Below are experts of layer 4 (counted from 0) of a mixture-of-experts language model. Rows are named router (the router's row for the expert), down (a neuron's output weights, with its number) and show model dimensions 0-223. Each number is 500 + 25 x the weight over its row's rms, rounded and kept within 0 to 999. Numbers have three digits each.
After each expert's rows: "comes before" lists some tokens at least twice as common just after its tokens as in all text. This comes from a sample of Wikipedia text that the model never trained on. Tokens count by the router's weight.

# expert 29
router:474488519531477492428470461508463489489481526569501511502553487543460490472540479466479477509503499524488525472507472445470535478497474538493517503464521487498494487500507510463501465490480510526488525522518459502534525479492503505496465479531515490463535490543535495476471485515531501473483490513538490495475521542510519542530509520549505513509507474510522487525489473520510473500465522527486485498511498480500546533505474488501528530475506503503499478494519522508463458500480513491523531544519478520517481435499520483534486518533497489581492517490490485488497494485527509517462558478483482467474451525483506490496511533471476541494489516538493542492476514480494514487451
down0:460497522544457552511491504504498546519505461481466489493484508480495501514509548519471516504524536454494506455543537532504485554488483533513467487483467468510494528459484490474501498472486482545515487484511490513499504539522544520494508475514487487480470503500538493504451485478490497554482516527458493551509514513541492521477469542440510539490519494491496485542530526536495496496517507501517461505481511534500487548550500523527483479492483511463493513459498505497530520510508530466498484515494503490492483514500491494468493501525511489449461498521512513560483497510501478495475505511506464509520520530543482454473442472513487513492470521493510442535475513490545470520543
comes before: " the", " a", " that", " his", "born", " her"

# expert 8
router:470475516526485468432471466479488491468490492540510534579468490462486480484548472463488492499494466516522481433482471495491512473504499521490488493458517498508513539524509492468444482505506486492516501531478462507539480474515485505457482488504478483470543430545585488506445483507504489511478504477482531509473487518480493525526535509497502519481501515514497501524513497510485495516504504511485521494498494482516515554519484487492540518494487485500486520503488452511511490519470491445521505492518492512477497473455493487516541537513500487490452484519478488511479498493491484515455569476515520478468498547506493493482521509508484506514476506560483519495522518463536526533482
down0:509508547488489465432476475519524512509525479491517487493500490503481510522528523555511460488520541530470472524482486477548494511480526489555496481523498530454516540474476488486513505566499472490501523505518480516503511525482451515518496485571498532510500502515519505508520529477512490501488502509451528495542512495518532455518474488489489470506474451587480519512455507537507497524516523493515491479463503500491488506498505497490511482520504531491515469507473502520465516506496490538508502526529524490472532475553513495452519481540529515494449523444476487510491534495501517477527487519493482501536486512467473517513537512468520485518477488463551518502488504535504496466443
comes before: " of", ",", ".", " and", " in", ".\n\n"

# expert 50
router:488465507539460497451509514479481523447505481537480513575542481475521493507538501512454484494472481499471481479485488515497550477493470549529487515428525483455521495503511541459509527493523502493510518543480442486487479506496498499505511481498506516511511494529582463524473444541511464477543485509497523488485522525489502491542507494574514481498505510534499481530511511477499498470517516518501508497504488510509508511506513515483492504511462495501515512482516498481520505489472510422512496491506490493503529436503470493493507503516526496507449513471482532534508517489480478503496545526510533482478489562471508500468528478497524499475523469491507469492526496521459493488471
down0:419476549396490489526507520545495473539491477531512502509512506501468543466484489511500515512474501493472495499517474489546476535487520529528520500520505490459436500506517534494451497519539487487489477509504516472517547475507502498510497467495502514471472495529511479476504493543494536481567486519517515499505472529466506505551447464500458471526497502559489490517518521485499482502497462486510513518519505511519497498484492511517520450531494508491458495450489482507512539461512481527557501541508512505501540513495470479516485499523477530479476483524486479524458534488494503496554523528514516522529505493504532503507528518454477527487502483518494511495500500521531525504506
comes before: " in", " to", " by", " on", " as", " with"

# expert 1
router:470503512546484502471510501471491495501488502540488557515504525514481524519536483468492520494488514486506502484495523488507555470488501530537484486501492482469466547488507538460487460502518512545512504544475429497502507489507505517466499493502484521498518488557559477506486468533538507552495455482501480495485529502518492497526539486525481523496461506483489529536510501504505484491493508497496472467513521487464543496485462521525527495512535506454507517461508518514457515523467508456529531519473499480467510466470474505466471494526496520508475494472487520503477497529476520521508580474491516462489455554493526473513508479549467490530492497516514543467535519490545514462514
down0:495448510559547506514460484511519473467516493528538481515476485519477504533476519483509494465491478504536539491491536522547502502482477450496492494463489490502477555484522482504478490478515469503487487523515493484505508486515531513485513504516531486494505491547508454478511524504518465513486470488477487513503486506516513515508503483482507491537533488506525480474480514502551519504544513474535484479485528513526479492506477486534497458507563475468488471450505454455505500476528454529534520484491511481545520519487492477479446457495501504467449504453506514500530476512534500533486517464532508493553532505558537490475491520518511488499486491464463502478507554446496461530483
comes before: " a", " the", " to", " that", " been", " in"

# expert 56
router:474490493516487498466461545484468532479518499559501528557480541506472557506526505488479536495519484526508487496493487482501513474473498533510536498457517472508560481505528471472507457466505515532526508514479438480503520502516536492456476500511518491446526455522578471515450464516489471479487508505494517496498508514489512556537530519489486476482499515509499514528500500521486443522515490502500508521457496516480568543532458517512522522510478487526494524493514470497500507537472489463553514471511477499494474455485472501511495514543528526496434492494472470479500494493480508534488521455504517501483473525485516491468518525514472509517502497507496524476513495469503502498499
down0:512512496515531441495525513472532527513498480484488531487473476491556464479498468506529523503493505544430447503474529536518541494464495460488486476482482546517489479511519511480513482511494477487503495478497473479443482504491515474561539517499479478493510512490500547521492516497483531462492503505475482475521486482502483495500497489507497516506527472494507506501549479495524532525497496492502482468472480508480390474486494495435490550517497548479459465489510513520506468520495469448450497522505504536505497500478491483519532467543492480469542472530512519511478518506485507519510509507510484522501540506449503526504518450511522472523514521497543488491498489529510495541501
comes before: " of", ",", " and", ".", " in", "\n"

# expert 62
router:439471521524499490459508489491455504457456477519478521518509462531505486482510493502469504532487492531470505482473481483479524453486495529561493484447514483496507500496462500464513500489529473504488521516501408513501485460519519504486441476500506520479536502529538479523441472491520464494527531494516509509497534547507509528531552501524507514503536510496477511513505510532513480499498548475513493506461497518515555487528532527495548485473502506520483494509489498494499481530486502502517490457492474474485524440456499506493505526506520511522468485485483493503519481497513556528479580456528521478479483527500483480502499482502468516537486510505507508532525537502521506491462
down0:500522475529486576507477518473521495504450462500462494456506509485520470517489510492494537527498521460501492495548481533557474530508537472548482469519507522523500508532541509528528492469509489444501490537494469526504482465503508482494518527512471506498493482497479490481495441466491508460506487510506505503500477505526509465521507497449514486520448542487496468492460521491502526506493517499509532505516506515505514491493489487505514487516521527502432485508541475478468529515515531530500458513453474520473538491520475487495498488463487502497465531545470460552527562535524496504503518529497514499474483520495508514521511483522535516525507511513526475506478459469420494473499
comes before: "1", "2", "0", "9", "8", "3"

# expert 24
router:459511503532504494499538479504453469441491506514487533515515506542472528471535485515442507508502500528496461490472478502495507493512470532525476475446497461501540545509478467495516448507514539505483493519502413483522506493515493511465502494509485502496504512512552486507491457553556511523514470467516485490479493481488505525522508526518488527509513502520510486514494527505520494507493556529481538500491508495546515547496516508486526525479458501504514519498532442526466473502458499458511508522505492475504473480499485482517471536477513540507457492454512541498517528530519508525468554469515485503449440534528505482469475491513495515498462481494513530481511488483514515482486
down0:491506476513515495506547506549480474503491540494495487468437507545512487499498493460526511495493512467503492493449507484472537512504478485490479440498493498509499488524493510455523503503483498553485533483521519496424516504453481509496509520500474508506501491485466502502475505509495493505472487509491498498547517536502496545475486523457499526503456483476484485514516452501475492482454458535482533523497520526520519434524521495503465469448497496478512530496509505500476551487522457481510465495562503496514473505508472456506544468525511529476504507491525463475507533504520463483532471490506532526549480452494555526469512464487500481533494502475460510507526475505497492466453
comes before: "0", "1", "2", "6", "5", "8"

# expert 10
router:453459506536470495486501498457436499471511514513494473546479513479472488515525493452477466533486528501476449464492508522501529480513528513535502505478482485497486526514520471463500493503500478488471517529468451499536502484517533503486498504513493508426513460519561478505479464520526472510510492467503506491504541510445510560512527508489516518534557527542473541507488495522500508513499509514535510476491535500527553541491495524488512485519515462497514518518499464476530473497474507488505541462511475513528498469464489526464540533511470516534474496466472501509515491488488521522521536501500493463467492573484515479501510481515503484533505459496502527533475499464507508512482
down0:500486535492476514513515504493498519541505519482533531521490484475487523510512516484501516491482491471496513477491458486489521525524510520510548528500485508489501544484523525499469511504516511493482503482485489473520504545554512532551494535475466508512509488525578484494509489525518474552502537505486483514550472475514506491514546518500491494484530478473492519542469513537466468502506509524476532511516492490504447472497447499497440524469489468467523498509486475463518518551483535467516532458551476529495517471544516544442525488495469503500534537477514512479521489536530498519500491527513515479461451465506463489490502473496429478482510498492461530514490485518529499465506
comes before: " |", ".", "%", " |\n", "′", ";"

# expert 32
router:454469476542482492493512493474452528473454512482478500568517511519484466512496491448452506481487450524486486488480522509517524497513494534533518507465463472477537478498517516480511481468471483513512519480479445482521493491515504529481522491537487485497503501548557507488466481511536498519499503468544516493504543514499504535542514524530515496475539547510493517542557504518511481467497552512519501503483526514503575490514494504486512506490463519520513550524514496466510485503465484469534466517522489506450502449461483506475504516510508504499440483466509513500527478520516491547481502457494486491487487543491497502529512516516477485478520494539501500477502531481532480537523
down0:525488479477474507460486520475443483463558494485520474490497483493445458516496555502495527447512510476492490536475523484546519473511525511493525519520554441507452540454503495481471492501476505481467497518490530471504511496455477524508481513440467489496490503539508519475451478492485506528491474552521500471492517530504519476441490493471471495482490501512517472486506491489544524548520473483473527498500488511494495485481490487442480503477514494501463490502516503458521493462545545509467468509490544523471514513531498489494519473450493519513517496484467524516477500494486518525528475520535513494507515466494495527524524478467490501451469450514503510528494476521489516507526
comes before: "0", "3", "5", "8", "4", "7"

# expert 22
router:475491504535506477512486484488498523432507491526479515516534512511464541503528510460480479502493470557489496482487519455475511485494505523502537508484516506493514512496493525458497522466540486525489512540442421469475481482505498501467485463504513505470539452531563465510465432479511499521527516457491519493499520501513522503538527511527539549496486519492505513484513482509495446464497528519521487517529517515496552533500499538451511513453477518502522505483508495458521499525480516458509526493494491506493488456488506470504511502510478523493488500452506500526511490495505482550500568469484514436476495502488515495495514542528502510544491514504484503486509515491506493502443
down0:460491485539528500509490493516517491497473469508470503456506513530496485534525519469471491503508479473480484516523529489470518491496510509519528507558514473497502525531510518508490528493532536523532545472522473491510496474467480508496476467500455516530518523514501500533566479506537514501498491499547484505483471506448430498530520516511509526531521546504465445492466475474499495480507497520518533516475457539479501502524474494518505461451475475498507481502511514501540512485498495518470516455498450458513561459500474458520527477505479468494475528528508487501463553462517494542531506471476478509500488494481544469505498522465507507503471487506432478472514505475540501507506
comes before: "0", " |", "–", ".", "9", "5"

# expert 18
router:484473511564499505435471469471455544452481495511526517501497487482460479500498464448448491506504497490535488460452521491500542445496480527505482487438518484508508496521527512522503507486506476504535501542495471495519505507510529514483468497521482505473525464537606462510443444533502495554517512474512516471498554499503495523520523497498537488499523526511509479528518487506524486499504496523496545523517483522491538544505496497496507505464456508529482525512494476492492486508468491451493506499488467502501503473476512486480524485524546516512470505506494463508494524489516538538499548496507518480489487518522492474494513521507461483539507499526519491485498514475482466489484
down0:533508533505483509471487532524468528447493541449485512516458521489486473482496451487494521541524488476461469504470506539555428469485486461511505489504499515496516447542539492508523521498489483519508506469492495451521550484531541514486503499495495484534492495490527478469487513529496517496467487497487503551521520515538447486481497525491522521459516487479497513484505505466481521529522469510524486531502495506483454518500468497492499465532473497456498509515491502546486479523511506466531481490486507517511528501480524484469478489550494498450489515482487488506474533509525501490502548519515505509510532481536475516495549520465546498520496470486527531545517446481545444509499
comes before: " of", ",", ".", " in", ".\n\n", " and"

# expert 16
router:492477493507469499489490474462484516496497545518475541537490512479466509495498470511471502504491446546462493460538521485503485477474467526536489494464478478494517501496569539442514493476535492470503522494451450501531503451516490487504478533505507505469521467524513472507468425531494473514517535478466496516445531502471495518544515521524506506524545518496493520520520484504498475500493497498499521444511475490477569513547470513523521511511530483505552517491519490506508516501471502470508462484499457466526489473507462498494492523505492529525489507468465506498511466494481530529525531484499508481495490560486517462488497509458470480516502482518501529474526518496531484515468
down0:503495535468489479477452516505521479511541473525498473474513511472480484489476469481495527480561473549435484493509495489500551518533511495540508496484524481505503486533527495490516488477518490516477456456506473456519492507565500483497488486441513485506515502461512527510511492498537507501490501489477490516502510474473460497494503513507448533506518508534481506508532441478473488521534478523500511527502490512489507503494496516491553527480488499506582504504498537496461473511510529531544530513513531517538524516514508469441467516533478537479537544508500516554499506503506529504489511493529532517529498504474529498537492478527502486445515549479516501451493525455527498495493
comes before: " |", "–", ")\n", ";", ")", " |\n"

# expert 45
router:450504498549514495464501474471452466461505483504533524511493521503495504492551502493499521490445466499500514466469511454454533476495523499526490473456506445479532496526524531483502490478481514503478506513507462500516509482537507527466475501547502492474486475546543465516439485522507504543491538505514469497498524509462480534545527492496532497507539489520502531521520495560504469505516528533491502471539520482508541505534502499513493531461524505491488551512492473531516465541466531495504499453535500501525479484489490556505521515503504538538467439490475496501509507511503528532481515466500529482487485518477525453464514507483487501525478517480466511485515504481525474507513
down0:468494501547475494528491497525514532518499502545523470500515523528476524516497464474520511444499508505512475534483536522474492470523506451570510470523475512533483515498456476495505511496465504506480484466535500522479521484512495511498515471535533522446473509511479472488517535443516491497511516484487476491517475494475520498496536509516508492501530501467527491452525483465500495510528463447491501469501516536478516554494474474527554525523474489477498545531513517493545516449483468521435459537520491494503536527478489503520479498490479504469524516460475500504512460528511508501521531523465516439516518477490514551501540542470526481518507468481502495497501526523513505495530
comes before: "|", " of", "-", " States", "'s", " Kingdom"

# expert 37
router:460481515544476518505472513452492527451515504505503491539511507515483517516491478481464477517501486532484481492505516464452550463539540534522522483477537503513488533499521527482495447490526515495472507538506487450527507520485532546493461480533515517495474476546537484503437448523530495486482483485518508470478512514489519501498523488503528506512528505524528458535535526512502502487518508466514497465508513493503553511478498516500490546516521478530541499477495460476516499507490474484525469490474441464523482489452494517488489501542527527511451498479503497516483475502502481540488541502525478490475481575486492454461515509515498536532515493537536515488490528489482484496473
down0:513518473483481524437513495537469492488477493537504476495503479503562465508498502475523502499545465506509496490453476511563483487545494545522520474510507526504536481493492478508510449466494517519512486477502517484524457513483503510491463516476489522496511470460489521500483529489501525494504526501520502523497512509482427491480500542519439520500459467514531492460498495505503499474491502515511500529495465529469514503477493496516523492503475482474467515541517531536484513489538518545493497504526489468499545516477526503532521521513477547547521487489500530466498444471509479500526512507512509512450494458508475520491502519527524513486521524558450567501521459504490540461541
comes before: " |", ".", "0", "%", "°", " |\n"